config.toml
n_layer = 9
d_model = 128
n_experts = 96
experts_per_token = 4
d_expert = 32
d_shared_expert = 0
activation = "swiglu"
moe_layers = [1, 2, 3, 4, 5, 6, 7, 8]
router_score = "sigmoid"
normalize_top_k = true
routed_scale = 2.0
balance_loss = 0.000145
balance_bias = true
init_std_router = 0.00869
lr_router = 0.000547
vocab_size = 8192
norm = "rmsnorm"
norm_eps = 1e-05
tie_embeddings = true
optimizer = "muon_variant"
lr = 0.00559
beta1 = 0.95
grad_clip = 0.5
batch_tokens = 65536
seq_len = 1024
train_tokens = 276700000
steps = 4223
dataset = "wikipedia_en"
Below are experts of layer 2 (counted from 0) of a mixture-of-experts language model. Rows are named router (the router's row for the expert), gate (a neuron's input weights, with its number), up (a neuron's input weights, with its number) and show model dimensions 0-127. Each number is 50 + 10 x the weight over its row's rms, rounded and kept within 0 to 99.
After each expert's rows: a language model's description of what the expert responds to. This comes from a sample of Wikipedia text that the model never trained on.

# expert 0
router:63 67 43 42 57 62 60 50 52 48 39 53 25 47 64 45 54 39 57 55 53 45 51 44 64 51 48 48 54 61 64 58 52 39 41 50 52 49 74 64 35 34 52 46 40 63 60 42 59 56 32 73 44 29 60 59 51 42 48 47 34 66 64 66 44 62 66 58 67 58 63 57 62 55 58 63 65 53 50 70 39 61 47 50 45 50 69 48 45 39 58 43 57 54 30 64 51 40 51 44 59 56 55 54 42 58 54 41 42 54 51 63 61 43 52 65 44 58 48 51 47 66 52 48 42 45 54 38
gate0:52 43 67 50 67 54 69 35 39 45 45 42 47 63 48 55 54 29 53 44 51 46 43 55 61 46 46 61 56 61 62 51 64 40 47 52 48 67 57 46 46 47 36 51 38 58 53 43 41 52 48 59 52 42 62 54 35 48 59 37 44 56 55 52 64 59 55 54 55 47 46 85 70 48 53 41 68 47 56 48 37 32 54 65 42 47 51 50 70 32 44 50 63 34 50 56 30 54 55 47 45 69 53 50 44 49 52 43 43 39 59 42 51 47 48 56 62 43 34 44 55 39 53 37 24 46 71 51
up0:55 59 49 36 46 56 50 61 42 52 49 46 58 44 59 42 55 84 39 38 49 58 43 49 40 44 67 47 52 55 46 56 65 45 48 41 51 37 40 51 55 63 58 66 33 33 44 53 43 45 29 59 41 70 59 32 45 63 41 55 46 47 56 49 38 48 56 47 44 44 48 52 47 52 43 55 37 48 49 50 52 59 55 38 60 58 30 56 40 56 59 39 32 52 65 68 45 60 45 58 58 52 42 47 71 45 50 65 46 57 53 43 50 56 53 47 51 57 66 60 31 73 19 54 56 61 37 42
Description: Verb endings and participles such as -ed, -ing, -ated, and whole verbs like used, known, located, often after was or were.

# expert 38
router:70 64 37 49 56 39 51 53 58 55 38 44 48 35 57 61 63 49 35 54 45 55 38 37 44 53 24 43 64 56 57 66 63 35 44 53 61 52 53 71 53 51 51 40 62 60 56 46 59 46 34 51 30 36 56 46 48 40 48 50 37 32 66 52 57 54 50 52 56 54 54 52 63 41 52 54 53 52 59 71 48 58 45 37 51 61 51 36 47 50 58 48 47 52 41 49 53 59 36 36 62 53 52 49 47 72 52 58 36 40 37 59 56 35 52 61 58 43 43 39 66 48 35 75 61 71 51 43
gate0:50 58 54 40 60 47 52 40 48 52 26 40 62 49 46 64 35 50 42 53 39 54 41 45 46 43 26 60 60 48 63 48 67 66 48 56 66 48 55 66 50 45 47 40 39 45 58 48 39 25 54 48 53 55 61 31 55 57 51 55 43 59 73 59 50 48 63 61 61 49 47 59 74 39 53 49 50 49 57 54 60 41 64 47 40 45 58 48 56 50 44 57 52 65 55 54 47 64 41 54 47 34 56 48 44 63 46 45 47 38 22 35 54 47 46 59 44 50 26 59 44 33 69 52 60 58 38 63
up0:56 52 46 22 71 33 50 44 60 48 42 27 53 48 39 56 52 31 44 44 54 47 58 53 52 51 42 44 61 44 44 33 56 56 51 63 54 31 42 48 68 48 47 56 42 45 49 59 39 30 39 26 41 50 56 42 63 43 61 59 58 50 61 55 61 56 51 47 63 54 45 66 56 51 50 36 43 36 56 49 62 47 67 68 48 57 50 30 48 68 58 47 58 53 54 45 60 47 51 48 66 38 53 54 51 62 36 47 54 43 47 36 69 56 60 72 55 50 46 49 70 50 46 51 58 51 31 43
Description: Inner pieces and endings of words like Equ-ine, Man-uf-acturer, th-ous-ands, "-ed", "-ous", plus sentence-opening This, We, These.

# expert 27
router:45 69 49 59 59 53 60 47 52 48 60 47 43 27 50 79 61 42 68 55 49 43 59 30 37 52 47 44 52 56 52 57 63 45 39 64 60 50 53 65 46 49 47 46 49 54 61 27 57 56 40 37 64 39 64 61 47 59 35 37 35 63 62 52 49 42 47 50 52 54 60 37 54 32 53 61 53 55 64 56 52 44 50 43 58 55 63 55 45 55 59 55 73 60 54 40 50 54 35 57 48 65 61 61 50 56 56 53 43 39 50 49 44 44 40 52 50 42 38 42 81 52 37 47 45 67 36 42
gate1:59 43 47 45 44 56 40 36 46 50 44 45 60 42 41 67 59 59 51 42 47 54 66 39 46 27 43 52 57 60 49 60 36 61 38 64 68 32 56 59 42 51 55 42 33 50 33 52 39 48 41 57 48 59 65 44 51 58 36 48 37 42 76 43 59 52 45 46 47 50 55 50 74 46 53 46 41 38 49 46 57 39 34 34 58 57 71 39 44 54 55 53 58 58 52 45 35 60 59 49 59 53 69 33 45 73 55 68 45 60 42 64 43 43 49 54 56 57 40 63 70 56 43 56 52 51 39 55
up1:34 50 38 48 53 62 46 47 43 47 41 60 54 59 41 46 56 50 58 37 55 54 52 53 57 58 61 43 40 52 54 58 72 45 53 38 46 46 62 38 31 46 54 39 42 56 46 27 35 52 64 59 35 64 42 71 47 43 69 61 42 56 42 51 57 63 20 66 58 51 49 48 72 52 36 45 34 48 49 46 58 49 55 64 50 61 28 56 48 40 54 47 43 44 46 46 45 62 57 41 51 55 46 36 50 58 62 63 52 60 37 45 77 53 45 39 52 41 58 73 46 58 40 43 50 48 58 43
Description: The word to, plus vowel-final syllables inside names and transliterations, such as ura in Laura, uta, Kur, and names Peter, Mary.

# expert 21
router:50 42 36 43 81 59 46 71 47 40 51 52 50 49 75 59 60 61 53 78 44 44 56 35 50 51 44 43 42 46 37 51 53 45 42 67 59 64 46 61 59 43 58 39 57 73 36 39 61 51 39 46 55 44 64 57 54 49 33 48 39 61 57 55 35 50 57 54 64 59 45 56 68 61 44 65 47 53 63 68 38 44 51 51 34 53 47 54 46 49 55 37 56 56 49 55 59 55 38 57 62 57 56 45 40 62 52 53 48 36 49 42 44 47 31 56 45 43 58 34 76 48 57 53 52 55 53 56
gate0:40 37 48 56 45 32 61 49 60 52 49 46 25 50 69 46 35 46 51 51 45 45 41 43 75 53 28 59 49 50 63 39 63 55 48 53 43 71 51 52 43 50 51 42 57 29 43 64 60 52 51 43 74 48 39 54 45 58 48 47 31 54 55 54 57 35 30 35 53 36 41 67 53 42 66 48 53 59 60 53 70 50 56 52 33 52 68 46 66 69 52 37 44 41 50 53 45 52 40 40 55 41 66 53 51 44 63 47 57 41 62 45 45 41 47 63 57 38 54 49 57 58 53 45 40 48 61 46
up0:36 31 37 39 56 50 57 43 33 55 57 45 54 48 48 55 55 49 50 51 48 57 51 51 39 52 71 57 42 60 41 64 59 54 45 48 58 17 35 51 69 42 50 62 45 50 63 39 45 38 49 58 43 58 58 33 58 48 57 47 64 49 49 56 44 74 50 52 37 73 54 44 44 31 40 38 60 35 51 58 32 70 58 48 52 40 58 34 43 50 51 44 43 43 44 49 49 34 43 68 41 47 52 51 54 61 66 44 49 50 41 39 57 52 51 53 50 58 58 59 56 71 47 77 58 47 50 52
Description: One- and two-digit numbers and year pieces like 18, 19, 1900 in tables, scores and dates, plus the piece ust in Australia and austr- species names.

# expert 40
router:63 58 42 54 69 59 42 69 43 55 46 63 50 53 55 45 50 71 63 60 52 36 55 39 64 40 42 47 61 58 53 62 44 44 43 68 47 50 59 54 54 48 42 60 53 71 43 39 60 59 34 65 45 27 45 63 59 45 31 43 50 72 61 44 43 54 56 53 55 61 43 32 70 50 50 52 63 51 51 42 66 57 50 45 51 56 49 40 52 41 45 54 54 58 67 41 50 61 46 55 63 49 56 45 38 55 64 49 52 52 51 49 57 57 43 66 60 47 52 47 61 60 30 65 71 73 38 59
gate1:54 45 34 49 52 46 43 50 44 39 36 55 54 62 44 66 61 67 52 47 54 43 30 26 58 43 48 49 70 58 36 69 60 50 36 56 55 40 42 58 50 46 51 64 53 59 41 45 41 21 41 49 49 33 57 49 56 56 35 49 43 67 47 46 48 62 47 46 53 49 76 53 43 45 61 47 48 36 43 34 62 45 44 57 54 46 56 69 48 62 41 53 53 63 48 54 58 63 37 50 54 50 51 61 31 69 51 46 37 71 57 54 51 59 44 50 64 46 42 67 40 46 29 51 53 55 46 56
up1:59 64 46 60 41 40 46 48 43 44 54 66 61 61 37 64 64 56 54 72 56 48 40 35 60 47 40 58 52 46 28 58 53 51 55 47 56 50 44 60 41 45 46 62 39 59 51 48 42 44 40 43 54 52 45 53 53 56 25 46 35 64 69 54 27 50 53 38 49 53 59 46 63 57 43 52 39 46 29 30 51 40 66 43 55 33 60 62 43 61 46 45 50 54 62 29 59 60 50 45 44 66 51 57 28 66 58 53 48 61 47 60 66 55 53 43 48 48 54 71 38 44 38 50 44 65 54 50
Description: Numbers with a leading space in tables, scores, dates and career statistics, such as 1, 4–6, 48; also rare pieces like Ap-art.

# expert 22
router:55 53 39 67 60 47 50 58 34 56 39 49 54 60 53 51 52 43 55 54 56 55 53 50 62 57 39 53 58 49 55 58 55 37 42 49 63 49 59 74 34 31 53 40 58 67 41 42 47 61 41 52 65 52 55 63 44 45 33 51 52 56 54 66 48 46 57 45 46 47 57 60 58 37 52 48 51 56 68 53 51 55 58 38 59 54 65 37 30 46 57 57 44 88 52 63 41 45 49 47 38 65 55 50 45 49 68 48 47 41 60 44 43 58 46 68 59 48 32 54 78 40 37 51 42 74 45 48
gate0:41 36 60 58 45 48 53 51 73 57 44 59 41 44 65 43 36 36 53 35 46 36 65 57 51 62 52 66 52 53 64 56 51 55 55 42 58 51 40 52 41 44 56 51 47 58 49 52 52 57 66 60 54 57 47 64 52 38 48 31 61 56 35 56 52 57 34 43 55 43 42 71 55 45 60 45 57 45 47 45 66 48 52 46 46 50 71 36 43 50 58 58 68 57 53 58 50 32 71 65 41 45 64 36 54 58 47 48 31 43 30 35 50 39 54 37 51 36 38 40 65 38 52 46 30 47 34 60
up0:50 52 36 41 52 31 58 46 49 48 52 35 48 39 38 69 50 51 59 55 32 52 41 49 54 30 58 60 44 43 47 42 46 53 38 68 56 43 47 45 51 37 60 43 42 45 46 54 45 59 44 55 34 44 72 51 54 57 44 67 47 48 53 54 47 68 46 67 45 50 43 51 51 45 55 46 55 47 52 53 43 47 74 42 40 44 74 41 44 58 42 40 32 39 51 65 39 66 37 65 54 34 55 47 69 44 54 43 58 46 45 57 34 55 55 63 64 61 53 61 42 79 51 48 57 58 61 28
Description: Prepositions after a noun, above all of, also in, for, from, between; e.g. Minister of Finance, place of birth, type of.

# expert 25
router:56 52 45 45 63 60 42 38 52 62 46 47 49 43 54 62 55 55 60 58 47 51 61 45 46 57 36 36 67 58 60 55 77 53 43 64 49 62 56 67 59 34 49 41 58 71 62 44 61 49 41 37 55 37 57 51 39 41 51 32 51 47 62 53 47 56 56 42 58 67 45 56 70 42 48 45 51 67 58 46 42 60 44 28 59 78 64 50 41 59 47 49 47 57 67 53 63 53 46 60 32 54 62 82 44 53 54 55 48 54 44 46 56 46 45 58 59 59 41 45 69 45 60 54 55 54 37 53
gate0:45 38 44 48 32 65 53 41 50 47 61 52 44 36 59 61 53 38 55 56 61 42 36 45 59 44 48 43 73 50 62 72 66 44 45 40 58 54 48 75 44 43 53 67 43 53 52 61 42 44 49 61 60 62 69 65 43 48 47 41 44 48 50 44 48 52 48 54 49 44 34 55 41 38 58 48 48 47 54 41 61 46 74 56 49 49 62 24 50 38 50 54 77 51 42 51 38 44 47 48 37 61 54 53 36 41 60 42 44 53 31 54 56 41 53 63 55 48 35 47 61 41 59 35 44 32 64 67
up0:56 63 67 50 51 41 62 47 67 36 55 51 59 67 43 52 43 57 50 43 44 39 47 40 42 31 58 70 61 67 51 44 48 55 50 64 48 40 44 39 49 58 43 49 44 33 51 44 46 48 47 59 31 52 46 35 48 61 46 55 41 54 62 64 54 22 52 40 42 57 65 59 62 44 67 53 63 61 45 53 32 35 49 50 39 28 47 54 55 51 58 36 36 55 44 45 32 51 33 64 69 48 44 36 70 57 40 44 70 43 55 50 46 48 55 61 43 60 49 52 50 51 40 55 61 55 57 60
Description: Vowel-ending word pieces inside names and words, often the final vowel, as in sure, Canon, Merano, Tsonga, plus capitalized openings He and Pe.

# expert 18
router:57 47 34 48 59 46 74 48 60 46 55 78 44 31 59 63 52 44 71 56 44 54 53 37 58 60 54 61 66 54 57 68 49 45 34 54 67 44 59 61 45 54 51 42 56 70 57 41 55 55 45 58 57 35 81 49 55 45 38 33 50 44 68 54 33 49 50 60 62 41 40 57 58 41 61 39 64 53 73 51 50 53 50 51 53 59 61 61 52 41 54 44 55 41 55 36 62 55 48 47 50 57 52 57 38 46 49 51 46 51 34 49 45 51 35 66 58 57 41 64 55 58 51 58 44 54 58 67
gate0:62 47 57 61 39 70 47 35 36 52 55 50 43 51 58 67 49 47 46 51 58 53 46 43 68 50 48 52 61 44 56 62 70 45 53 48 39 42 53 57 47 47 60 48 35 64 42 33 36 51 53 60 53 53 61 64 56 46 44 49 51 58 66 41 43 56 59 56 73 41 48 59 55 36 52 35 70 48 39 41 54 39 56 53 53 47 61 53 60 49 44 35 73 51 68 54 49 58 40 46 52 31 53 49 25 42 59 61 59 44 31 49 54 26 42 56 44 46 49 54 52 44 54 27 53 26 51 41
up0:35 55 41 40 46 43 54 39 55 58 43 30 51 36 44 53 44 55 56 68 45 46 43 54 49 39 50 48 40 48 42 42 47 62 39 56 54 52 47 29 59 57 45 31 32 46 55 56 65 60 51 46 41 60 50 30 46 55 54 44 44 47 30 70 45 59 55 53 40 66 56 73 45 49 59 54 42 70 53 45 36 56 64 42 52 39 54 47 60 60 50 61 38 46 55 34 40 44 40 77 34 44 47 67 62 53 62 64 59 57 41 30 50 48 62 46 50 61 46 51 46 65 44 61 48 71 55 43
Description: Opening fragments of longer words and some common verbs, such as transl-, surviv-, ret-, made, became, usually after to, the or was.

# expert 53
router:55 51 32 57 54 41 60 47 40 28 51 59 56 56 54 49 63 35 65 59 56 60 53 47 47 49 53 53 57 50 51 57 57 28 44 49 49 68 39 65 44 33 51 38 36 66 40 49 46 60 49 51 68 41 68 44 60 52 43 58 57 50 53 57 55 50 58 42 51 48 54 57 59 33 53 52 60 57 54 50 38 58 54 46 51 71 56 42 36 44 59 63 58 88 34 58 46 54 49 55 44 63 43 48 46 59 52 53 37 36 49 45 57 54 51 61 57 54 49 45 79 48 41 45 50 75 32 40
gate1:49 40 75 29 48 47 33 67 35 49 22 60 43 40 65 43 60 71 55 52 48 62 39 55 61 46 45 48 60 54 42 53 61 38 43 57 38 50 58 54 47 54 51 63 34 55 62 58 50 75 28 65 59 28 58 46 55 59 56 44 33 44 59 47 46 61 62 43 43 37 52 53 54 35 37 45 67 44 48 53 38 48 42 55 46 48 52 49 59 52 47 54 51 54 68 57 38 67 37 45 53 43 51 46 36 42 43 59 43 67 48 40 49 50 47 51 53 47 56 52 71 49 61 52 55 52 59 54
up1:66 48 63 52 34 57 32 58 41 47 56 61 46 41 48 40 58 46 59 55 67 40 58 40 52 32 52 42 55 48 42 60 54 46 57 49 50 44 66 53 54 33 51 53 39 63 53 58 74 57 53 49 41 61 39 66 33 33 44 66 44 44 64 52 62 41 24 61 46 49 47 44 48 60 52 65 51 69 35 50 57 49 58 57 45 31 55 45 62 33 55 40 44 54 61 43 59 49 59 51 42 65 52 40 51 24 49 50 41 64 34 52 57 45 56 38 35 45 62 60 59 52 45 51 41 52 70 57
Description: Prepositions like of, to, by, on, with, between, linking nouns or verbs to objects, especially ranges like from west to east, from 2013 to 2018.

# expert 44
router:67 46 33 45 61 46 43 54 47 49 45 69 27 52 77 46 57 47 38 52 48 51 39 44 55 48 38 44 54 52 49 84 66 40 47 68 65 50 59 52 55 39 41 45 45 69 50 39 65 57 41 49 56 42 52 51 47 51 51 43 49 52 58 57 63 57 64 59 65 51 61 49 61 43 52 64 57 65 59 58 44 55 37 45 47 55 37 34 55 54 58 53 71 67 57 55 56 34 43 40 40 43 50 52 68 57 68 45 57 48 47 49 62 33 50 61 68 47 38 41 53 50 53 52 55 66 46 60
gate1:56 49 45 53 68 53 49 39 45 52 38 40 54 32 44 59 53 66 71 60 54 62 51 48 39 44 28 59 61 41 45 45 52 59 33 70 66 56 54 52 54 42 49 53 34 30 40 67 45 56 48 61 37 46 56 63 63 50 49 51 47 60 46 56 38 74 46 39 40 63 44 62 36 38 65 58 55 47 48 34 70 58 45 49 52 66 48 37 34 51 37 55 37 65 56 51 46 42 44 43 45 41 49 39 37 50 44 63 63 58 69 57 57 57 44 43 45 30 46 53 51 46 54 52 56 33 54 56
up1:47 63 55 48 51 57 45 54 50 51 62 55 55 50 36 58 57 49 57 63 54 47 50 44 56 41 47 31 66 56 42 33 49 33 29 28 27 53 55 49 48 44 67 42 51 39 66 61 51 74 45 59 47 58 30 60 45 51 69 61 37 58 67 58 47 41 60 58 47 55 59 58 50 62 46 45 34 59 59 40 50 50 52 61 68 46 59 41 58 40 45 49 38 51 55 39 41 67 52 34 49 55 32 61 63 35 54 59 42 54 39 42 38 65 48 61 50 50 66 52 33 46 41 37 49 43 52 58
Description: Colons in times and labels, semicolons and table bars, plus inner clusters like sh, ew, w as in other-w-ise, erfor-sch-en.

# expert 10
router:64 57 29 52 68 71 44 40 60 50 47 63 51 49 62 49 51 64 55 73 42 40 53 39 53 51 52 40 56 56 51 55 48 51 44 56 47 49 50 53 50 51 61 54 46 56 57 35 68 64 47 41 46 42 40 46 54 37 19 53 36 65 57 48 43 64 44 43 66 64 55 48 61 55 46 68 73 58 57 36 40 50 45 51 44 42 58 61 46 54 57 51 60 59 52 39 47 41 43 57 58 43 51 44 38 62 71 65 43 54 48 37 53 51 48 66 60 73 52 40 60 41 26 52 58 59 38 46
gate0:62 43 58 49 67 54 62 57 44 45 56 59 57 44 53 51 51 51 57 46 34 59 56 46 61 50 63 56 43 50 41 58 72 46 41 27 46 61 59 62 59 50 59 53 48 40 57 62 41 38 60 54 52 49 38 34 62 46 62 21 56 66 61 59 55 50 45 51 47 47 55 39 63 51 52 51 54 68 67 47 50 39 66 42 45 45 38 49 54 63 42 33 54 42 20 49 25 33 41 49 41 40 48 52 49 44 52 79 54 55 47 44 65 38 45 52 47 57 47 56 43 54 52 34 54 45 32 58
up0:52 57 48 30 65 57 51 52 62 41 47 41 51 47 58 58 53 70 54 39 35 58 52 36 28 60 65 42 46 51 35 57 29 68 36 40 37 38 59 47 54 53 51 52 56 43 62 37 56 49 33 58 56 47 51 50 25 52 43 42 50 33 53 56 66 67 47 63 48 42 55 57 42 67 59 53 62 62 63 47 50 63 34 69 35 33 55 53 45 50 79 54 37 42 43 50 48 59 59 44 50 35 48 57 52 57 57 50 59 51 43 47 52 37 50 57 50 65 36 36 44 52 53 51 49 51 39 48
Description: Digits and two- or three-digit numbers without a leading space, in tables, scores, years and measures, such as 96, 114-2, 100kg.

# expert 58
router:53 58 59 59 65 69 40 45 54 48 51 51 14 57 62 59 37 45 55 60 50 53 51 39 66 40 39 54 55 56 58 58 50 39 45 50 63 63 52 52 37 53 56 38 58 47 45 42 55 67 48 57 69 61 36 54 44 50 59 42 35 52 51 53 42 57 44 50 55 59 57 35 53 60 48 60 49 51 61 68 45 61 50 52 67 66 46 31 48 35 45 47 53 66 59 61 52 49 35 56 31 48 53 56 63 45 38 38 35 31 20 51 50 51 40 61 61 50 34 58 49 53 44 47 52 37 50 40
gate1:52 44 74 63 57 55 23 39 35 53 43 53 20 52 49 57 59 54 72 38 59 74 64 41 62 33 46 37 58 53 52 51 52 54 51 67 44 55 41 61 45 55 45 49 38 58 49 60 48 56 48 57 54 57 48 53 60 63 60 48 26 47 44 59 53 65 57 51 57 41 52 51 47 48 30 41 57 56 45 58 55 60 39 44 43 58 34 51 42 41 41 56 60 59 68 47 54 32 41 54 53 31 41 65 46 50 42 49 56 45 42 47 44 35 51 44 70 37 51 52 50 42 57 44 63 61 48 38
up1:60 56 34 70 63 50 53 39 50 41 46 55 64 39 49 48 52 58 42 66 54 47 37 47 50 61 38 43 53 56 41 42 26 54 58 43 41 39 64 42 54 67 53 45 43 45 37 54 45 43 43 44 53 62 48 37 27 72 33 61 47 68 70 46 53 49 69 62 60 48 58 54 64 57 48 45 46 45 45 35 45 51 39 41 43 47 63 45 37 29 41 51 52 47 64 39 60 62 57 45 54 66 49 62 32 41 70 61 59 60 60 54 43 53 54 47 50 67 56 52 53 35 42 48 36 59 45 58
Description: and, in, for, with, by, or, where after a verb or noun, linking phrases, such as advert for milk, role in 1975.

# expert 19
router:55 57 59 46 71 64 64 51 38 44 60 74 43 36 53 60 55 42 37 62 56 51 63 38 50 53 42 48 64 42 52 66 44 49 35 50 59 51 54 61 43 56 62 35 39 61 50 39 52 59 35 32 64 40 59 65 45 49 45 40 42 66 63 52 64 53 61 71 69 52 47 32 57 53 41 60 58 63 58 46 47 46 33 50 44 52 62 47 32 37 54 40 53 52 40 70 43 52 38 50 52 60 60 56 41 57 43 59 51 47 55 62 50 45 56 66 54 58 49 51 57 64 27 45 67 51 48 56
gate0:43 51 40 47 48 50 61 31 58 62 68 29 48 40 58 50 43 57 49 48 64 43 56 47 50 34 47 41 57 43 45 54 53 50 42 54 57 68 67 53 44 55 58 32 44 57 43 58 34 39 45 61 65 51 49 58 48 44 47 49 42 67 62 49 68 40 41 49 58 13 39 46 61 46 48 47 56 51 69 44 57 57 50 48 47 53 65 45 47 43 52 59 46 34 53 47 58 52 63 52 45 48 74 55 29 43 46 56 50 83 38 37 57 54 30 48 58 46 55 44 44 51 46 51 40 62 62 43
up0:31 46 48 57 58 39 44 48 62 45 52 30 67 64 38 37 44 56 50 61 63 35 39 37 36 40 70 47 37 57 60 46 42 64 34 47 70 54 42 49 65 34 57 28 47 48 59 39 47 41 39 47 43 66 50 51 46 62 53 51 57 42 53 58 38 63 35 53 42 65 49 57 55 53 61 61 43 40 46 45 27 34 55 48 49 62 46 45 51 67 67 53 49 51 55 49 58 61 51 68 51 48 49 57 54 42 71 57 51 59 36 39 52 67 52 52 48 65 43 47 45 54 59 54 40 56 44 33
Description: Units and symbols in tables, coordinates and phonetic text, such as %, °, ″, km, $, 000 and IPA or subscript characters.

# expert 49
router:51 57 35 64 62 66 55 42 48 49 51 64 48 30 67 74 49 54 49 54 58 55 55 44 63 58 57 54 66 56 47 52 67 42 41 53 66 56 61 57 37 43 48 36 45 58 70 34 54 69 56 52 51 36 67 58 50 48 21 48 35 42 64 55 45 46 57 44 61 66 37 46 54 37 48 57 47 58 54 58 51 50 40 34 49 45 53 47 46 28 71 59 52 56 47 43 46 49 40 49 66 49 57 70 50 63 46 44 44 29 49 59 43 46 49 52 56 64 55 41 69 53 35 47 47 51 54 54
gate1:47 61 50 54 45 57 50 45 50 72 47 58 42 36 47 60 44 58 48 65 65 78 49 48 66 49 50 42 66 62 42 42 40 40 56 63 50 31 52 61 56 44 50 42 33 50 54 47 38 64 62 65 51 48 68 43 57 52 37 48 21 46 67 47 40 55 65 44 49 61 42 44 63 46 43 35 61 53 51 38 61 58 53 42 43 36 40 42 41 43 31 53 40 40 47 47 46 49 47 49 57 41 70 56 59 62 43 34 59 56 33 59 64 55 59 56 49 59 63 52 57 59 54 41 36 42 40 54
up1:58 52 53 49 47 55 41 42 41 49 60 43 54 44 27 30 49 61 71 62 74 54 46 47 60 54 48 61 59 61 50 50 49 45 60 48 48 55 46 68 52 59 45 40 54 37 59 55 53 63 43 39 56 61 44 45 43 58 37 31 48 54 73 67 46 62 68 62 58 60 49 50 57 44 40 48 42 39 60 24 46 54 61 42 47 44 57 54 65 42 63 39 45 46 82 36 40 39 50 49 32 60 48 65 37 34 46 36 50 45 40 53 49 55 62 45 46 49 56 48 42 52 41 42 52 56 45 67
Description: Pieces of Spanish, Italian, Portuguese and other foreign names and words, such as de, la, and the o in Chano, Juno, Fundación.

# expert 5
router:65 47 32 49 47 59 71 57 31 56 49 58 35 51 43 44 39 69 55 67 48 64 46 52 52 45 46 36 62 59 45 70 51 37 44 75 63 51 65 58 60 41 64 48 32 57 47 32 58 59 38 52 55 51 38 59 44 49 53 52 42 56 62 62 55 47 45 61 69 66 57 49 60 53 43 64 47 54 57 69 64 60 40 47 42 59 52 25 46 49 67 46 58 53 43 61 45 54 44 48 56 65 47 54 51 64 50 50 47 50 45 54 58 43 44 50 73 58 47 34 51 58 34 42 56 49 46 38
gate0:51 52 43 47 41 59 56 26 43 64 35 54 51 56 65 55 37 39 48 52 48 38 53 46 62 33 43 25 48 49 55 67 39 53 53 67 52 40 53 53 66 34 58 43 37 49 52 47 54 49 58 54 47 56 44 39 51 70 55 36 45 66 60 51 46 30 39 56 52 57 40 68 70 43 54 37 70 49 45 63 63 57 61 53 43 44 70 27 48 34 54 50 43 54 42 61 54 50 48 60 45 59 51 40 58 61 56 60 60 46 26 37 53 54 61 47 47 50 48 35 49 50 65 49 43 36 53 62
up0:45 46 46 51 73 45 42 54 51 40 44 55 64 52 55 39 44 61 39 52 40 50 33 43 49 53 53 71 61 50 45 40 51 48 44 40 57 44 50 51 50 53 46 72 42 51 46 58 52 36 52 53 50 60 44 27 39 54 41 54 59 50 38 42 46 63 60 43 53 84 66 48 29 72 35 49 45 63 69 42 44 48 48 56 62 53 37 44 45 54 71 48 34 54 62 55 62 58 40 53 52 70 26 64 56 38 47 48 57 63 40 31 55 56 51 46 46 62 52 47 49 53 41 48 33 57 54 48
Description: Suffix pieces ending English words, especially agent and comparative -er/-ers, plus -ing, -ed, -ly, -s, as in build-er, steam-er, visit-ors.

# expert 54
router:50 48 53 57 58 45 49 65 42 40 53 38 24 48 64 71 60 60 54 47 54 36 53 38 55 44 53 34 47 60 53 55 43 34 38 56 66 52 46 63 50 46 45 45 36 54 49 43 58 45 36 50 51 37 51 70 53 43 41 40 40 60 66 62 41 60 51 41 74 59 63 30 67 37 50 54 63 68 72 66 54 49 46 29 60 57 64 47 30 58 52 42 66 53 47 50 49 45 53 55 36 55 71 53 47 53 61 57 56 52 44 50 58 49 40 63 53 42 48 53 57 49 50 51 45 54 34 60
gate1:52 41 51 65 53 49 52 56 49 56 46 36 38 52 58 44 58 64 50 55 67 66 62 43 56 39 51 43 49 49 38 46 51 47 44 65 50 52 55 59 57 54 57 77 45 50 38 37 42 27 48 60 29 44 37 62 54 31 52 52 33 51 69 52 49 59 51 44 61 59 47 43 55 39 40 46 47 63 55 55 51 65 54 20 61 54 63 44 60 60 44 38 46 36 40 38 58 47 40 62 62 36 56 48 53 69 52 61 55 48 61 30 51 65 57 72 60 34 49 44 58 51 47 59 40 40 46 45
up1:57 58 47 55 54 35 57 42 57 46 68 60 54 49 48 60 54 64 54 39 61 34 47 37 41 46 41 45 56 43 50 49 44 46 60 27 44 71 53 38 38 47 56 44 35 51 41 67 54 61 47 49 62 35 48 54 53 48 35 61 58 41 50 42 37 43 40 56 22 59 45 46 50 51 51 56 44 37 51 63 45 44 54 72 44 61 56 35 44 53 28 68 54 49 53 46 52 61 52 48 62 61 54 65 31 38 41 48 57 70 65 57 51 58 53 35 58 59 31 70 66 51 41 43 59 53 57 49
Description: Short letters or syllables split inside ordinary words, such as gu-d-geon, mi-l-k, and will-ow, plus pieces of table and election-box cells.

# expert 47
router:53 62 53 54 61 53 39 57 51 34 63 56 42 57 53 66 61 47 41 53 53 44 41 34 49 51 54 58 45 54 43 62 55 45 40 50 59 55 61 66 58 55 46 49 45 57 53 35 59 60 43 50 37 41 48 63 51 46 40 36 38 61 64 50 33 56 39 48 62 54 40 28 65 33 55 48 47 71 58 53 52 52 56 45 62 49 78 54 43 55 64 41 70 63 46 50 66 58 50 57 40 62 65 62 43 50 61 33 58 58 36 49 52 34 32 56 64 41 37 56 73 59 50 39 60 64 42 45
gate1:52 56 58 52 64 62 36 55 55 63 43 47 42 36 41 63 49 69 35 31 54 40 60 39 53 35 51 44 65 53 34 32 63 40 46 61 49 55 43 45 38 56 59 58 61 52 38 46 33 47 48 62 50 54 64 60 53 62 40 52 34 58 71 39 61 54 39 62 61 56 53 65 43 59 48 67 56 45 38 48 37 52 36 43 47 47 58 42 41 34 52 67 63 54 57 38 53 63 37 35 48 43 65 50 40 30 35 71 59 59 49 69 45 56 57 58 43 48 46 42 60 52 57 52 52 40 51 54
up1:39 44 55 40 49 40 65 31 44 64 49 60 54 41 53 43 56 60 74 42 47 66 69 63 59 58 44 34 38 60 55 59 42 42 54 49 46 41 64 30 35 50 49 41 41 56 42 54 57 57 37 75 52 51 61 58 44 60 56 24 51 54 56 61 50 48 36 56 64 56 52 63 60 50 49 62 67 28 38 44 46 55 36 52 48 36 52 56 39 49 39 68 33 41 43 40 57 50 67 49 36 50 54 60 47 60 40 70 60 45 56 49 47 48 45 53 47 47 55 50 39 51 41 62 47 40 58 44
Description: Syllable pieces in non-English names and transliterations, often Filipino, Japanese, Serbian or Korean, such as Kra-gu-jevac, I-wat-ani, Le Gu-in.